{"n_layer": 9, "router_score": "sigmoid", "routed_scale": 2.83, "optimizer": "muon"}
Below are experts of layer 5 (counted from 0) of a mixture-of-experts language model. Rows are named router (the router's row for the expert), gate (a neuron's input weights, with its number), up (a neuron's input weights, with its number), down (a neuron's output weights, with its number) and show model dimensions 0-127. Each number is 128 + 32 x the weight over its row's rms, rounded and kept within 0 to 255.
Before each expert's rows: "raises" lists some tokens whose logits its average output raises strongly, later layers aside. This comes from a sample of Wikipedia text that the model never trained on.

# expert 9
raises: "2", "1", "===", "0"
router [127  77  84 146 138 147 155 132 140  79 135 108 131 111 156 126 130 180 125 139 188 132 103 128 138 148  84 120 145  77 107 116 117 156  31 155 125 121  74  93 105 141 146 183  93 153 124 197 122 162 131 163 154 122 139 151 159 123 134 163 158 167  89  89 114 141 133 205  87 120 157 140 117 150 150 109  67 122 156 139 114 114  83 125 197 119 115 102 141 166  48  96  77 141 133 103 134 187 136 124  64 150 124 189 125 154 128 112 126  99 162 153 121 204 108 136 148 163 135 149 152 127 130 157 163 180 187 179]
gate8 [171 124  88 103 107 150 132 117  97 132 136 111 114  78 105  61 173 166 131  61 186 129  96 116 168 109 116 143 141 110 112 116  64  85  88 115 120 124 151  91 108 140 101 103 142 164 121 116 163 129 135 108 126 101 145  84 199  77 120 159 121 105  69  72 156 150 105 201 116 189 193 144 114  94 103 110  72 118 109 101 124 120 111 108  92 150 169 106 152  46 138 130 130  77 125 126 155 121 104  99  88 130 109 108  89 173 131 140 100  95  61 172  92 120 184 162 101 131 154 121  92 111 131 148 109 170 166  91]
up8 [159  63 157 132 114 154 153 155  94 114 155  48 103  90 156 129 146 116 117 114 168 171  79  67  50 122 125  69  64 131 133 117 147 148 123 118 109 129  91 164 170 147 107 107 170 165 180 121 154 114 130 158 136  88  86 123 178 170 190 183 145  89  99 122 161 108 109 101 140 144 141 129 154  57 129 118 135  91  97  41 111 122  85 186 163 119 158 128 145 142 160 165 157 138 129 100 169 101 109 110 116 144 102 158 145 147  88 120  83 150 110  89 110  78 151 103 160 174 100 109 146 151  92 127 131 108 160 105]
down8 [132 128  81 130 105  64 129 146  78  97 152 127 148 120 107 177 113 127 163 188 174 118  96 196 136 116  98 168 188 128 150 133 153  89 112  81 159 117  85 117 188 127 153 163 130 125 188 150 107 136 138  83  88  88 147 132 164 130 122 126 102  92 119 123 160 132  99 124 146 131 153 115 130 137 122 152 143 183  96 169 117 177 114 112 140  89  92 114  75 188 128 138 147 124 152 145  95  82  84 130  69 134 202 185 165 126 134 129 112 117 136 137 170 133 133 158 203 170  97 182 152  43 128 149  90 134  76  93]
gate9 [150  77  86 137 119 115 144 101 134 104 144 144 128 124 193  79 131 181 154 110 131 179 115  80 128 114  44 142  82 161 152 150 138  75 109 106 125  95 141  73 130 103 126 110 145 131 115 169 160 189 177  91  84 164 110 108 153 133 141 121 154 159 127 111 133 114 119 134 185 137 140  81 114 134 148 127 156 126 160  91 140 110 103  90 114 155 125 142 156 198 114 136 156 169 146 116  87 133  78  82 149 146 146 151 161 170 155  77  97 158 187 206 127  82 171 111  56  69 111 100 150 107 151 159 148 185 159  97]
up9 [ 92 197  99  81 105 140 128 122 165 162  95 140 162 150 134 108 118  64 136  79 148 156 144 103 100 143 130 159 139 126 155 139 135 156 135  91 114 136 133 118 104 129 148 106 151 147 101 226  81  86 196 117 102 174 127 156 151 149 160  85 164  76 136 133  88 127 141  98 162 139 131 104 133 146  87  90  94 111 143 168 149 175 139 138 117 126 145  95 118  91 130 173 113  82 101 176 117 169 173 138 131 112 160  89 140 125  36 135 205 144 149 163 212 171  81  95 138  83 107 147 109 122 108 118 105  81  96 145]
down9 [106 116 130 125 166 106 146 182 140 155 148  68  75 117 174 146 186 122 122 115 154 103 144 174 125 201 167  75  90 112 144 189 116 111  93 135 134 111 114 155 119 117 136 144  97  96 161  89 150 121 105 115  96  99 139  81 128  85 172 109  68 118  78 141 118 125 136 129 117  98 104 151 124 102 152 146 133  70 177 180  80 135 112 152 136 147  76 105 101 107  55 111 103  90  77 160 163 146 161 105 151  94 172 164 158 102 130 152  70 177  68 139 141  92 128  82  71 100  73 111 105 140 137  86 102 116 164  90]
gate10 [144 140  78 103 202 104 172  58 150 184 105  91 125 109 156  83 138 128 190 127 105 152 153 105 158 124 106 112 139 125 130  86 175  97 127 128 148 172 102 127 117 160 139 157  88 157  74 138 171 138 137 142 126  92 144 104  77 127 186 118 145 129 159 110  91 161 169 156 165 165  49 101  79 110  83 116 121 126 139 124 107  94 121  95  79 187 117 137 115 110  96 157 168  65 156 112  94 142 144  99 129 142 110 168  84 173 152  54  93  94 182 172 157 150 135 158 107 157 114 137 134  54 108 135 140 105 128 153]
up10 [142 126 118 144 130  88 111 110  87 123 122 133  93 134 169 129 175  49 105 141 131 119 123 150 117 150 175  84 118 179 105  88 129 141 113  82 150  92 142 131 110 113 176 113 155 129 191 114 116 144  93 130  64 190 127  98  92  84  84 159 103 121 118 134 122 112 135  77 202 159  55 106 156 150  93 123 216 194 111 154 127 160 145  50  92 165 106 127 115 142 120  80  96 151 137 183 131  84 161  75 113  93 129 129  87 114 108 149 127 137 103 106 158 111  99 133 117 138  79 131  71 148  81 110 100 109  78 125]
down10 [150  50  62  98  82 106 146  82 123 131  84 145 126 130 169 162 110 116 108 140  80 102 141 111 170 105  82 126 110 141 108 152 138 129 164 189 117 122 169 134  36 107 105 178 120 104 215 127 129 146  64 110 156 148  92  80 126 114 139  58 159 120 129  98  72 143 107 147 141  90 158  85 126 112 158 194  97 162 151 172  92 123  66 151 148 147 125 129 151 156 106 142 131  75 119  94 156 121  94 143 131 174 155 140 115  72 172  95 131 117  89 149 165 175 110 143 110 147  85  97 120 160 133 111 147 115 147 110]
gate11 [151 106  98  76 158 123 131  83  84 102 111  93  82  86 135 120 148  76 103 143 127 134 125 103 136 150  62  75 112  74 130 131  95  90  95  99 173 161 142 173 168 112 134  87  78 149  96 195 109 156 192 133 136 198 107 140 116 176 148 105 129 190 125  76 119 171 118 110 142 153 160 138 100  79 123  91 121  88  71 103 171 126 151 147 176 113 140 118 155  73 133 161 142 142 110 146 151  92  77  79 137 122 106 178 141  87 149 104 113 150 123  98  93 155 121 135 115 212  88  85 146  92 114 113 125 149 107  92]
up11 [116 152 122 181 143 129 135  40 106 221 103 136 123 135 126 144 203 131 137  91  68 145 177 161  98 124 165 170  55 148 129 101  80 113 133 139 105  87 170 139 108 137 114 147 109  88 113 147 142  66 104 122 120 159 156 151 168  99  83 159 115 129 141 118 139 171 139 139 147 129 163 149 116 153 126 187 145 148 103 194 115 118 102 125  94  91 129 162 120 142 131 187  81 104 176  98 102 115 188 125 137 153  73 144 116 161 107 144 115 177  60 152 129 167 148  73 116  53 103 126 130 133 130 170 120 120 149 159]
down11 [ 70 105  62 126 115 162 147 143 168 129 115 138 179 211 107 118 110 129 118 121 183 101 147 111 119 140 123 117 153 108 127  92 122 129 157 119 115 107 137  63 118 113 104 121 154 151 186 130 171 121 135 181 193 163 129 157 125  77 132 128 121  76 169 191 144 102 169 132 132 118  79 145 142 128 135 109 119  77 170  95 116 136 121 114 146 156 106 142 177 147 149 165 118 118 118 170 115 188  81 210 155  88 144  79 164 165 131  98  92  60  97  95 129 112 111 116  85  56 185 155  90 175 116 103 151 151 125 100]
gate12 [112 112  94 154 129 130 173 137 162  60 128 120 116  77 125 100 140 117 103  86 183 177 137 170 150 136  68 154  96 162 108 112  99  49 116 130 132 130 119 154 124 108 104 100 114 158 117 114 110 137 130 131 162  81 122 103 149 154 154 189 107 109 128  74 145 106 130 130 102 142 109 167 125 129 114 100 123  27 106 121 140 110  79 115 184 145 108  65 166 120  64 160 108 130 159 170 163  43 115 133  87 153 131 147 141 163 135  76 184 155 161 202 144 161 151 166  95 110  69 145 123 101 106 112 109 129 141 181]
up12 [ 91 109 130  65 155  89  62 150 159 124 101 103 105  74 175 132 154 115 110 136 100 216 171 105 169 103 136 143 140 137 195 150 102 170 167 165  90 103 136 164 112 125 115  83  89 118 110 121 126 167  84 155 120 139 100 154 134 158 141 123  91 159 153 117 150 101  96 170  15 133 127 141  79  85 163 102 151  97 127 107 114 132 162 147 172 148 150 120 133 108 104 120 155 135 175 126 181 109 138 128  71  92  59 141 149 164  87 141 121 166 125 162 136 136 157 165 118 117 140  63 122 107  87 180 114  82 126 154]
down12 [168 126 136 109 128 135 126 130  94  99 128 124 161 141 128 141 125 109  99 167  54 139 138  95 121 109 156 112  86  98 115 152 139 133 138 135 126 129 110 156 176 112 126 129 182  64 100 193  34 109 110 136 118  90 123 131 164 121 156 139 130 104 120 125 212 162  58 149 144 146 127  91 106 102 108  81 164 146 153 146 179 160  81  92 191 111 155  98  94  84  95  76 120 141 214 150 152 109 117 132 107  80 172 104 115 123 147 111  67 132 138 131 142 183  91 115 180 175 149 181 149 110 141  78 128 149  74 143]

# expert 23
raises: "|---|---|", "ible", "disambiguation", "ental", "ade"
router [172  85 117 105 137 129  97  87 145 117 126  95 111  61  75 179 181 142 156 102 177 110 123 150 138 135  87 119 134 150 183 117 111 137 104 141  91 120 217 134 139 178 165 111  92 181  83 127 132 100 182 148  87 127  79 111 149 188 150 130 113 194 142  99 134 131 155 135 173 144 123 108 117 126 169 149 108 137 111 112 146 115 145 116 138 127 105 131 124 141 130 115 110 120  94 154 128 120 153  95  90 160 139 244 114 133 198  92 127 135 166 167 143 144 105 154 172 105  99  20 121 125 108 133  88 176 142 130]
gate7 [112 157 172 104 132 111 130 112  95 137 171 114 166 146 156 128 186  82 172  56 132 178  77 100 148 129 101  96 136 119 124 144  99 172  91 123 181 170 193 114  94 131 116 129 105 157 125 154 132 102 113  86 198 167 110 133 162 139 155 105 118 118 172 139  99  41 128 129 138 141 100  65 135 123  71 103 132  95  96 134 118 144 136  73 143 182  92 111 100  98 157 147 142 132 126 182 138 153 123 125 148 105 175 115 116 212 167 167 155 172 158 156 126 164  90 130 168 110 123 125 105 106  79 109 113 208 169 118]
up7 [147 151  89 100 123 129 121  68 189 102 149 176  59  88 137  77 142 107 133 134  88  62 148  96  86 156 132  60 119 132 114 140  97 121 163 124 118  86 140 102  72 122 154 164 158 138 179  95 147 101 227 147 170 155 164 107 119 192 131 145 113 136 140 110 133 128 115  89 155 101  98  75 154 150 179 154 137 153 109 152 152 114 122 114 108 109 101 126  83 132 105 133 144 148 107 140 109 116  93 144 140 153 129 166 134  97 159 152  99 231 134 192 159 111 156  78  96 142 115 102 155 143  78 163 167 165 115  98]
down7 [129  24 136 149 181 152 163  89 117 161  86  87 158 140 148 145 110 150 126 164 127 110 100 212 165 150 129 121 151 136 158 102 157 100 140 132  80 150 119 130  75  74 177 138 184 135 115  75 132 168 147 100  95 153 189 117 153  72 137 132 169 111  95 134  98 151 127 115 150  71 157 179 161 110  98 104 159 116 161  90  83 155 151 170 108 103 122 158 108 146 118 170 122 151 151  77  96 108 147 142 132 143 106 126 148 118 166 167  79 115 152 139 154  96 147 101 163 180 126 153  37 164 147 121 103 109 162 157]
gate8 [171 157 154 152 136  63 124 172 144 107 167 115  64 156  71 142 171  90 118 105  58 143 119 131 119 102  92 105 125 135  65  97 102  91 136 128 109 118 147 145 150 158  99  71  82 181 126 113 146 127 122  88 134  98 149 146  83 155 165 105 118 121 105 113 163 131 171 112 144 117 172 102  80 166 172 140  81 159 104  72 135 122  95 129 111 104 151  89 155  53 140 116 195 106  64 147 106 146 185 110 105  74 111 194 102 124 108 123 136 143 156 158 175 132 143 148 160  88 145  64  92 159 124 150  83 157 135 143]
up8 [223  68 135 106  97  91 153 121 121 124 142 116  95  63 118 161  64 186  97 139 147  80 125 138 175 192  72 108  97 169 110 143 176 111 100 117 172 166 106 193  90 143  66  92 172 184 135 106 134 140  88 152 120 123 128 122 132 162 144 162  77 183 163 156 103 171 113 136 152 117 106 145 103 133 119 138  78 148 117  92 102 126 148 135 174 154 110 180 148  98 127  90 133 168 148 121 134 163 138 116 131 113 125  75  97 146 143 125 131 120 119 128 171 158 145 110  80 160 109  59 126 138  95  88 179 140 173 111]
down8 [122 114 129 120  91 150 106  94 175 173 115 102 189 177  77 110 147  96 118 121  67 127 110 186  52  81 152 162 140 124 120 158 140 150 135  70 146 165 149 126 102 143 151 187 173 150 141 125 127  92  97 123 118 159 157 163  79 133 102  99 126 106 140 190 133  82 136  84 148 140 120 131 114 110 153 192 160 157 120 163 161  64 194 125  58 114 114 104  86 129 111 134  73 183 128 144  81 113 145 146 133 108  82 139 165  87 116 114 143 166 113 145 135 103 165 139  44 117 146 172 164 133 104 155 137 153 101 168]
gate9 [120 167 126 132 146 105 133  71 118 196  67 112  81 143 113 125 157 124  78 196 182 189 134  76 105 138 123 136 126 190 126 110 169 130  93 118 191  77 163  54 112 138 124 154 131 164 137 101 127 120 149 171  99 109 158 125 148 144 160 119 115 158  85 128 149 162 189 165 114 116 148  90 140 150  90 133 141  65 168 139 145 103 160 134 109 197 125 157 100 123 173 102 152 126 126 138 191  68 133 156 119 120 145 127 111  91 127  38 146  80 134 151 117 125 141 139 156 117 141 112 122 118 103 147  63 173 159 176]
up9 [118 117 191 113 170 139 162 129  98 100 116 123  92 113 112 129 102 152 146 127 124 196 118 194  91  86 142  75 106 129 145  76 157 104 207 176 143  88 166  89 157 100 171 112 137  78 122 119  72 156 130 125 112 116 156  61 131 126 128 141  86  94 136  58 137 128 124 171 174 108 171 106 119  44 119 114 114 142 191 129 154 131 142  89  80 135 105 159 135  82 136  83 130 135 127 127 127 132  99 111 130 104 140 185 136  57  84 135 102 110 106 182 120  65 160 188  93  91 145 148 133 122 121 142 138 143  77 113]
down9 [129 158 110 127 163 159 137 116 124 141 164 184 105 145 127 111 140 144 148  94  81 102 170 150 117  68  89 123  63  97  90 109 141 154 181  86  80 122 172 100 116 175 117 148 116 152 130 154 144 116 119  88  79 131 119 111 136  84 168  73  80 125 129 173 115 146 123 148 185 140 154 127  63  91 170 159 126 109 132 118 152  81 127 150 127 182 153 146 115 161 119 127 175 123 136 172  93 135 160 141 194 146 143 119 144 100 132 113  95 130  78 121 106  92  85 112 110 150 180 102 222 187 165  83 136 192  78  81]
gate10 [185 106 168 157  83 132 150 119 157 105 113  97 136 158 128 139 125 119 142 168 142  99 102 176  83 110 106 200  82 140  89 116 101  96  88  41 168 162 157  61 148 160  99  98 151 178 119 103 144 122 136  92 113 119 109 124 114  99 105 154 151 134 170 152 169 117 117  84 157 166 128 147 203 142 104  98  81 138 208  74 134 166 103 172 141 105 121 118  99 136 133 106  72 125 128 152 144 121 169 143 101  57 180 153 121 180 144 108 127 136 165 105 114 145 146 136 134  96 114  70 172  56 153 107 122 112 150 106]
up10 [ 81 103 133 106 161 182 108  99 155 102 104  96 163  75  92 126 186 108 137 127 128  99 115 136 104 142 127 131 157 115  66 126 136 161 103 172 107 102 141  74 148 126 159 154 158 130 141  97  95 102 170 106 174  88 108 161 154 152 154  98 146 119 179 105 116 146 127 168 167 166 160 125 180 138  97  89 199 141  85 136 149 182 111 150 133  99 154 148  98  85 209 138 149 188 114 173  98 162 190 129 113 128 177 120 163 124 130 103 122 109 115 140 153  80  75 161  81 107  69  75 116  69 178 127 140 117 125 178]
down10 [ 94 100  96 125 146 130 118 140  44 162 138  98 124 137 161 168 134 167 148 103 124 121 108 148 192  68 133 134 174  73 137  72 135 147  67 117  99 108 161  70 161 123  87 133 114 193 185 132  94 128 182 162  94 109 122 146 161 201 191 139 125 129 118 184 101 149 110 160 172 153 161 122 135  82 160 124 134 142  96 117 152 145 176  93 118 153 132 147 138  84 116 191 116 113 143 141 114  99 128 134  99 138 111  61 194 106 182 143 140 141  70 126 170 115 105 119 143 151 149  95 115 125 170 145  96  96 101 185]
gate11 [144 162 108 127  69 153 128 122 117 126 124 144 143 101  67 138  89 208 110 127 135 140 139  74 173 147 118 132 168 154  79 213 120 131 162 112 166 151 120 124 132 176 154 122  82 202  97 130 143 124 156 126 122 139 124 151  88 183 119 159 145  99 104 147 125 122  90 245  78 124  77 107 173 109 170 142 155 114 117 104 111  73 136 147 103 174 135 116 130 135  82 119 132  78  66 139 155 102 107 111  54 119 141  96 143  94 125 100  97 153  97 168 108 118 190 154  95 155 113  89 160 133 134 112 124 171 124 107]
up11 [ 73 121 147 202  64 117 124  88 124 164 147  69 116 176 131 138 128 124  98 106 128  96 139 101 129 132  83 151 169 183  28 172 133 156 104 136 173 120  91 114 190 145 120 120 136 104  93  95 139 156 116 125  97 128 149 118 177  96  88  83 130 160 108 135 121 100 106 168 128 126 173 123 150  89 115 138 113 129 159  75 119 121 144 169 187 140 141  97 115 115  76 170 104 165 145 184 123 115 160  66 183 197 148 148  72 115 130 137 147  76 183 121 200 130  99 127 144 146 135 146  91 150 117 131 161 158 103 120]
down11 [158 101 170  80 147  77 163 140 124 141 141 170 123  81  66  91 193 142 132 155 102 162 129 118 112 128 125 107 136 130 175 178 158 160 142  82 139  92  94  59  95 163  90  74  88 138  95 123 108 148 105 146 173 119  99 109 122 112 204 118 122 141  86 115 140 107 104 109 133 115 132  61 161 151 139 123 138 129 143 170  67 119 125 152 132 173 101  78 185 161 107 158 136 122 167 185 132 128 175  97 139 111 115 147 102  81 140 133 169 191 115 191  84 129 122 147 118 128  86 151 159 156 135 169 209  79 110 135]

# expert 18
raises: " in", " ", " by", " over", " on", " and"
router [147 149 136 141 126 163 165 101 111 174 118 147  68 130 104 176 141 134 128 106 102 139  97 114 140 137  19 166  96  90 109  96  81 157  85  94 128 140 104 189  42  66 120  97 172 156 196 115 131 154 142 110 145 152 125 101 118  95 136 115 177 100 116 134 191 141 107 157  96 105 161 137 132  95  84 126  95 159 114 157 120  90 127 112 153  93 177 111 144 196 131 154 151 122 134 134  94 166 140 119 139 111 126 161 120  99 120 103  47 118  76 158 184 125 177  63 136 166 160 130 130 127 145 151 133 168  84 142]
gate4 [119 169 136 125 111 165  33  97 111 124 177 112  98 138 155 148 145 136 127  74  94 177 103 127  67 120 164  60 181 165 114  75  79 149 121 102 110  94 175 179 160 127 105  76 167  62 154 163 162 151  82  72 131 129 130  80 166 116  94 128 138 144 128 115 147 136 112 149 136 108 135 143 128 166 123  64 133 129 114 126 145 126 175 103 161 145 163 134 113 155 136 118 100  70 157 185 124  72 169  95 122  68 166 112 111 153 178 123 110 121 160 150 130 190 126 137  90 150  90  83 166 144 127 158 126  87 135 105]
up4 [ 80 138 101 104 133 162 121 110 103 135 110  71 157 112 124 155 190 101 165 150 195 139 173 131  56 177 165 128 149 149 121 117 102  71 122 105  91  74 181 131 168 135 106  89 128 166 125 130 129  82 116  67 155 178 126 125 121 127 142 140 144 161 155 100 132 117 115 214 119 165 112 116  70 154 117 155 120 161 138 163 138  99 115 102 116  85 126 175  65  81 133 144 117 134 116 138 182 138 141 130 131 114 141 108 106 118 125 112  73 120 115 108 113 132 128  67  61 132  80 150 108  97  77 151 136  27 160 178]
down4 [103 149  70 125  85 101 113 110 105 100 121 146 163  82 180  97 143 118 125 155 159  88 127 128 136 153 121  63 140 105 121 178  86 136  82  73 174 118 120 124 124 137 194 149 123 135 111 124 172 160 153 172 194 144 147  83 103 102 122 162 134 134 180 127  87  81 129 155 128 179 100 135 130 128 158  53 111 131 158 121 136 154 123 150 147 116 103 147  70 122 224 133 173  83  82 142 151  91  98 162  97 101 164 126 137  77  89 158 182 100 127 102  98 145 155 112  93 139  44 109 131 151 113  98 141 116 145 187]
gate5 [ 67 158  90 120 148 103 119  82 161 158 220 162 148 116 144 124 150 124 156 157 160 166 131 140 130 136  75  55 129 149  64  67  62 170 105 127 124 177  92 106  62 163 148  81 112 121 151  62 153 180 175 113 151 105 186 124 132 117 119 109 140 126 102 155 145  95 140 149 120 128  99  94  49 140  81  89 137 142  97 140 157  69 147 129 142 181 140  97 107 186 126 134  68 117 125 135 149 132 140 117  87 141 104  95  91 165 118 127 116 116  65 153 175 160 129  96 137 112 131 122 130 110 156 116  99 131 150 146]
up5 [ 72 188 120 123 149 120  87 100 109  93 110 135 114 134 120 163 167  81  98  92 145 178 141 181 154 117  71  84  80 107 167 118 122 151  96  95 132 164 122 173 168 116 109  77 111 111 126 196 155 138 104 107 184 147  92 101 155 139 119 107 115 107 152 158 141 168 157 127 193 101  62 150 102 171 127 153 130 191 175 136 110  44 153 137 132 173  86  91 150 114  98 134 193 162 151  84 151  84 161 152 107  86 155 129 139 125 112 124 154 124  97 121 148  83  92 167  82 117  91  99 102  88 142 121 146  76 129 120]
down5 [197  93 143 137 215  92 103  94 115 122  71 141 105 124  81 157 116 128 129 145 126 183 125 132 139 110 114 141 155 119 144 110  84 111 142  98 107 134 162 158  41 146  95 123  77 106 126 146 153 101 102 105 154 135 104 161 135 135 160  85  90 115 151 132  89 163 139 129 164 164 115  84 103 111 128 134 119 117 133 171  97 152 122 138 162 169 163 156 136 126 152  94 120 172 152  93 146 172 121 154 107 150 189 147 179 168 176 150 169 119  93 143 159  83  90 129 128 106 148 148  96  67  89 155 172 191 161  17]
gate6 [144 129  96 136 125 123 104 167  85 169  95 145  96  87 159 181 111 186 121  83  55 107 197 120 115 161 121 149  97 123 146 113 106 105 142 127  99  44 168 128 133 129 176  61 139 187 142 149 171 161 144  84 146  78 170 121 106 134 163  99 137 132  79 111 135 144 141  94 110 170  78 133 157 115  98  99 126 175 159 126  99  83 153 126 120 126 138 106 130 123 115 167 111 111 108 133 182 127  98 148 159 124 124 129 203  99 150  77 138 128  75 136 191 138  86 148 184 133 165  40 103 105 131 140 161 104 110 163]
up6 [139  54 117 108 127 100 147 203  86  85 159  84 123 174 149 143 148 121 133 133 165 149 141 101 136 111 123 106 156 191 130  96 134 117  98  92 123 147 113 145 123  75  71 126 150  68 155 106 134 139 147 110 165 127 118  89 102 102 110 145 106  92  45 106 165 120 218 147 110 194 164 143 121  76 117 119 118 201 195 200 113 135  96 154 106 173 108  91 115 148 132 156  67  75 167  91 113 146 149 116 145 112  67 120 104 151 124  93 143 108 155 129 102 132 155 145 131 138 110 146 101 100  74 151 151 156 128 138]
down6 [ 58  91  62 130 131 132 117 133 135 135 124  75 108 101 144 214 141 134 162 104  59 129  76 160  82 117 142  76 109  61 174 103 114 150 191 160 170 148 146 152 142 124 137  63 149  74 162 101 102 127 141 126 134 119 155 117 161 117 132 105 143 129 119 117 119 100 170  78 147 118 101  68 105  91 110 106 124 129 106  90 180  89 112  98 135 194 115  89 129 158 108 167 139 101 143 139 165 117 146 156  84  88 110 117  57 101 120 124 106 100 153 139 109 163 143 131 114 103 154 153 149 111  69 138 172 134  45 164]
gate7 [110 141 112 131  71 133 168 103 132 108 141 139 125 125 137 146 128 214 154 102 111 171 184 153 140 154  78 176 121 123 153  72 114 133 122  90 132 132 126 116  95 139  86 177 141 187 139 130 155 138 156 110 149  33 140 108 115 184 192 102 121 128 164 185  96  86 121 119 150 111 133 144  82 115  71  86 119 124 195  87 146 139 137 150 177 153 183 139 131  70 167 126 136 123 157 116 112 143 135 175 144 129 131 125 154 185 134  68 135 141  95 121 126 148 136 104 161  90  79  57  79 165 147 117 124 167 177 173]
up7 [116 135  32 109  92 194 104 122 144  93 110 136 153 118 150 179  75 113 165 170 106 113  74 165  98 102 136 163  63 129  81 122 125 157 149 110 113  57  92 106 107 156  83 138 142 118  80 154 151 174 106 152 134 124 153 114  97 117 121 160 165 123  73 110  97 140 110 125 122  89 120 143 106 139 125 162 169 172 133 112 131 151  97 159 133 124  63 123  94 122 121 141 120 109 118 119 154 131 114 193 201 140 114 151  98 112 169  89  76 152 113  80 170 130 125 124  51 143  55 203 141 164 139 153 160 106 119 109]
down7 [123 113 162 146  86 188 112  74 126 102 117 130 101 138  66 122 148 143 159 108 131 121 138 136  75 124 110 136 147 107  75 136 124 127 139 159 193 159 141 158  92  72  96 147  21 141 139 168 104 112 151 103 162 106 149 136  92 113 113 117 161 133 129 164 116 133 192 170 126  78 167  77 139 171 122  83 128 111  96 133 136 142  95 173 150 147 185 121 108 154 127 163 124 135 172 120 185 153  64 115 106 125  80 101 144 133 174 174  66 140 184 126 146  65  83  98 142 152 184  98 111 177 157  95 130  93 126 110]
gate8 [ 76 116 124 147 156 153 121 108 127 117 127 120 173 135 141 175 147 112 155 130  69 128 140  90 118  91  84 115 115 159  79 105 112 139 146 131 178 134 115 115 104 183  91 177 170 100 171 127  64 169 147  83 104 181  89 121  92 149 120 139 127 151 109 166 164  79 142 197 135 163 128 114  84  27 158  94 147 126 108 116 136 101 101 166 132 151  89 111  96 160 106 137 143 163 105 128 133 113 191 166 133 128 158 162 131  94 168 110  90 135 153 163 188 169 101 115 157 108 120 218 135 101 127 159 102  50 150 103]
up8 [ 91 145  98 101  82 141 135  91 166  69 114 107 159  93 166  92  88  94 116 129 122 122  81 145 109 138 136 147 149  97 168 180 143 140 151 133 110 113 167 131 145 100 188 111 108 130 169  98 164  67 138 135 142 156 109 142 222 133 119 167  87 127 158 104  91 135  98 143 172 117 141 127  80 172 172  94  83  92 103  88 203 146 154  94 160 101 145 177 137 124 147 166 173 120 100 146 130 137 114 148 103  44  90 100 157 201  92 198 107 128 179  90 146 132 130 128 108 143 114 127 128  89 107  80 109  96 123  97]
down8 [160 157 145 187 178 120 151  91 179 163 116  95 111 147  54  99 133 151 133 116 107  80 173  52 139 112 152 153 152  76  64 107 100 140  99 146 159  88 151 138 132 160 135  94 106 155  40 142 152  88 121 115 137 117 144 101 110 158 112 132 146 130 107 111 151 105 145 121 150 178 136 147 111  93 154 115 159 100 156 141 126 175 146 179 174 133 164 105  56 126 136 170  71 153  93 138  74 127 127  29  86 126 150 132 146 149  99 169 166 165 143 136 133  85  88 109 104 109 145  72 155 144 158 157 132 157 137 102]